Below are experts of layer 8 (counted from 0) of a mixture-of-experts language model. Rows are named router (the router's row for the expert), up (a neuron's input weights, with its number) and show model dimensions 192-383. Each number is 50 + 10 x the weight over its row's rms, rounded and kept within 0 to 99.
Before each expert's rows: "comes after" lists some tokens at least twice as common just before its tokens as in all text. This comes from a sample of Wikipedia text that the model never trained on. Tokens count by the router's weight.

# expert 23
comes after: "|", ")", ".", "\" ", "===", "="
router:50 58 39 54 51 64 67 56 52 70 59 45 55 44 56 51 56 46 36 50 58 46 46 51 50 46 67 49 44 36 43 50 35 68 48 58 47 46 42 52 31 57 61 54 33 54 41 54 47 46 40 59 50 55 26 42 30 45 45 42 44 49 41 35 61 54 49 53 45 52 48 44 47 45 56 35 55 70 46 58 62 48 29 46 37 51 58 67 56 70 59 52 57 63 47 46 45 45 39 19 50 53 42 27 69 50 60 54 44 58 57 63 40 40 43 53 57 55 50 51 47 58 45 55 59 39 41 32 63 62 31 54 56 55 42 36 37 62 71 49 56 58 54 67 47 41 49 48 61 33 69 45 36 47 63 46 43 46 56 60 48 58 49 50 50 46 50 65 30 56 57 50 49 64 40 47 49 47 46 57 48 47 54 50 63 68 62 42 59 52 51 53
up0:49 54 47 52 23 63 51 53 56 49 38 32 37 58 41 29 67 49 57 58 48 35 44 46 55 37 47 41 57 60 48 38 54 45 59 47 45 58 53 43 51 55 51 48 58 51 64 49 50 45 55 40 65 51 35 68 50 72 42 60 46 60 42 70 50 54 31 43 40 42 56 55 47 38 33 47 46 42 39 63 09 23 53 61 33 54 47 36 41 53 53 49 48 54 68 45 29 52 57 52 74 62 62 48 57 40 52 54 43 43 57 61 30 50 45 53 49 44 46 56 50 39 62 62 58 54 45 72 41 52 53 63 58 46 25 47 42 39 42 51 39 42 47 44 54 42 41 39 55 37 45 30 63 53 43 49 57 62 49 58 46 54 56 52 48 39 56 37 57 48 61 52 51 39 61 50 51 51 39 45 37 53 56 77 58 55 44 47 58 44 45 54

# expert 1
comes after: "|", ")", "==", ".", "on ", "==="
router:72 59 56 44 41 47 40 52 68 52 47 48 60 54 36 70 43 46 65 32 57 53 45 46 55 69 52 51 38 47 70 59 44 72 52 54 55 36 66 71 34 40 54 64 33 69 39 50 61 57 48 65 47 59 38 54 45 49 43 41 39 51 58 34 47 33 49 56 46 34 69 53 62 38 56 49 40 59 64 48 44 65 43 58 51 53 42 55 28 55 56 48 53 62 52 23 47 53 57 53 35 58 30 60 39 48 46 69 39 63 30 57 46 37 36 63 49 51 55 44 48 64 55 48 40 51 46 61 47 44 42 68 65 41 68 48 41 52 47 65 67 53 54 64 35 52 24 63 49 35 47 40 36 45 50 51 39 41 38 53 64 47 44 66 53 35 65 50 51 47 56 53 59 68 41 28 41 50 40 60 49 53 55 52 65 49 54 60 54 41 47 40
up0:51 30 61 47 43 48 59 43 43 57 42 46 59 47 50 48 56 56 50 43 47 52 54 58 45 67 64 52 25 36 60 50 70 42 55 49 43 49 65 49 42 48 55 47 44 48 41 47 40 29 52 60 44 59 50 68 68 44 39 60 54 47 33 31 64 41 42 53 49 70 31 50 42 54 52 56 68 54 53 43 53 38 59 53 42 44 44 44 50 43 56 45 53 58 68 56 52 52 29 36 58 43 59 62 56 57 41 40 50 36 27 60 62 35 61 57 67 47 55 49 46 72 56 62 57 53 36 49 43 54 63 58 44 52 59 52 32 51 60 49 41 49 55 50 44 53 38 60 48 49 32 69 56 45 43 38 64 44 56 46 36 44 37 64 50 54 69 42 44 53 42 53 48 51 50 60 57 46 66 51 47 57 49 45 58 31 28 41 79 59 62 48

# expert 27
comes after: " ", "(", ".", "201", "200", "–"
router:51 49 47 70 64 40 63 50 43 37 57 51 57 68 66 47 49 65 33 44 54 47 42 53 38 48 66 57 51 43 55 44 30 55 48 54 63 38 53 57 41 45 68 57 45 41 37 32 50 50 38 58 63 47 35 53 64 33 39 35 27 52 28 51 66 47 49 52 37 38 42 52 72 56 44 39 53 39 60 59 42 49 44 49 35 40 36 50 47 52 44 52 56 62 51 47 52 37 38 51 56 35 58 51 64 59 56 68 53 38 40 61 66 48 38 61 51 47 56 51 37 56 55 66 57 50 50 60 45 44 52 51 59 55 55 47 37 37 55 40 67 50 42 63 61 63 52 44 44 31 41 51 49 64 56 45 55 43 39 59 43 50 44 51 57 53 57 52 54 38 56 51 33 59 43 44 36 56 64 37 43 47 40 45 52 65 45 38 42 74 48 48
up0:62 42 67 53 56 42 43 47 42 57 57 34 48 47 61 61 27 50 33 50 46 47 34 41 59 55 51 68 45 40 82 45 53 33 70 59 44 52 58 50 37 68 60 44 55 45 38 62 73 58 41 61 42 61 44 38 48 36 57 66 45 40 28 51 48 57 59 61 50 50 48 48 46 42 63 65 66 54 69 44 54 30 52 70 66 57 42 60 46 40 44 38 41 50 53 40 47 42 53 42 57 45 41 52 67 48 43 47 36 45 44 41 56 51 66 54 64 39 61 70 54 60 44 45 42 40 49 59 38 32 41 51 65 54 60 21 54 26 39 55 56 26 73 64 60 47 58 35 43 36 58 47 51 40 69 48 38 46 58 41 44 50 43 46 55 49 49 56 45 57 41 46 51 56 45 49 55 53 53 52 48 65 29 53 54 47 61 37 44 64 55 39

# expert 21
comes after: "\n", ".", "\n\n", "==", "=", "==="
router:50 61 53 55 64 54 55 53 55 49 53 40 50 40 65 64 49 54 44 50 52 62 38 43 46 34 61 38 49 58 48 64 49 69 47 50 48 53 74 54 30 43 41 60 40 58 48 33 51 34 39 56 44 56 35 69 52 41 53 49 50 53 46 57 59 46 60 57 52 43 56 51 46 54 60 64 47 53 69 53 43 67 48 58 44 41 52 70 41 54 51 51 64 54 46 26 50 47 51 58 37 50 41 31 63 55 67 56 52 57 72 46 49 39 34 66 59 42 46 37 46 45 50 73 53 64 47 45 41 43 46 42 60 60 58 48 49 38 63 36 47 26 47 51 57 58 34 43 63 56 63 45 60 60 38 46 46 64 54 56 40 64 53 59 46 47 48 33 42 37 61 38 59 54 42 51 43 37 57 45 47 67 54 44 43 30 44 44 52 46 63 39
up0:42 63 52 62 25 58 46 40 42 50 49 44 48 53 32 60 56 51 35 41 59 47 38 53 43 51 51 38 48 48 63 53 65 48 49 36 55 47 55 76 75 50 39 45 47 51 47 67 61 48 49 69 50 43 61 54 53 46 50 49 63 67 53 39 43 50 61 52 45 39 44 37 38 43 79 63 41 28 67 63 54 44 46 58 57 50 42 54 49 54 41 47 57 70 33 32 60 52 48 33 53 39 68 52 58 51 68 48 63 36 33 56 47 39 36 52 63 48 44 38 44 55 67 53 63 53 47 53 61 45 53 49 37 49 50 40 48 59 54 38 42 65 52 55 71 46 43 70 57 39 39 47 56 50 47 38 57 51 31 65 54 39 52 48 37 69 51 36 46 38 60 46 60 61 37 48 47 46 46 46 41 64 53 24 45 41 59 50 45 55 64 27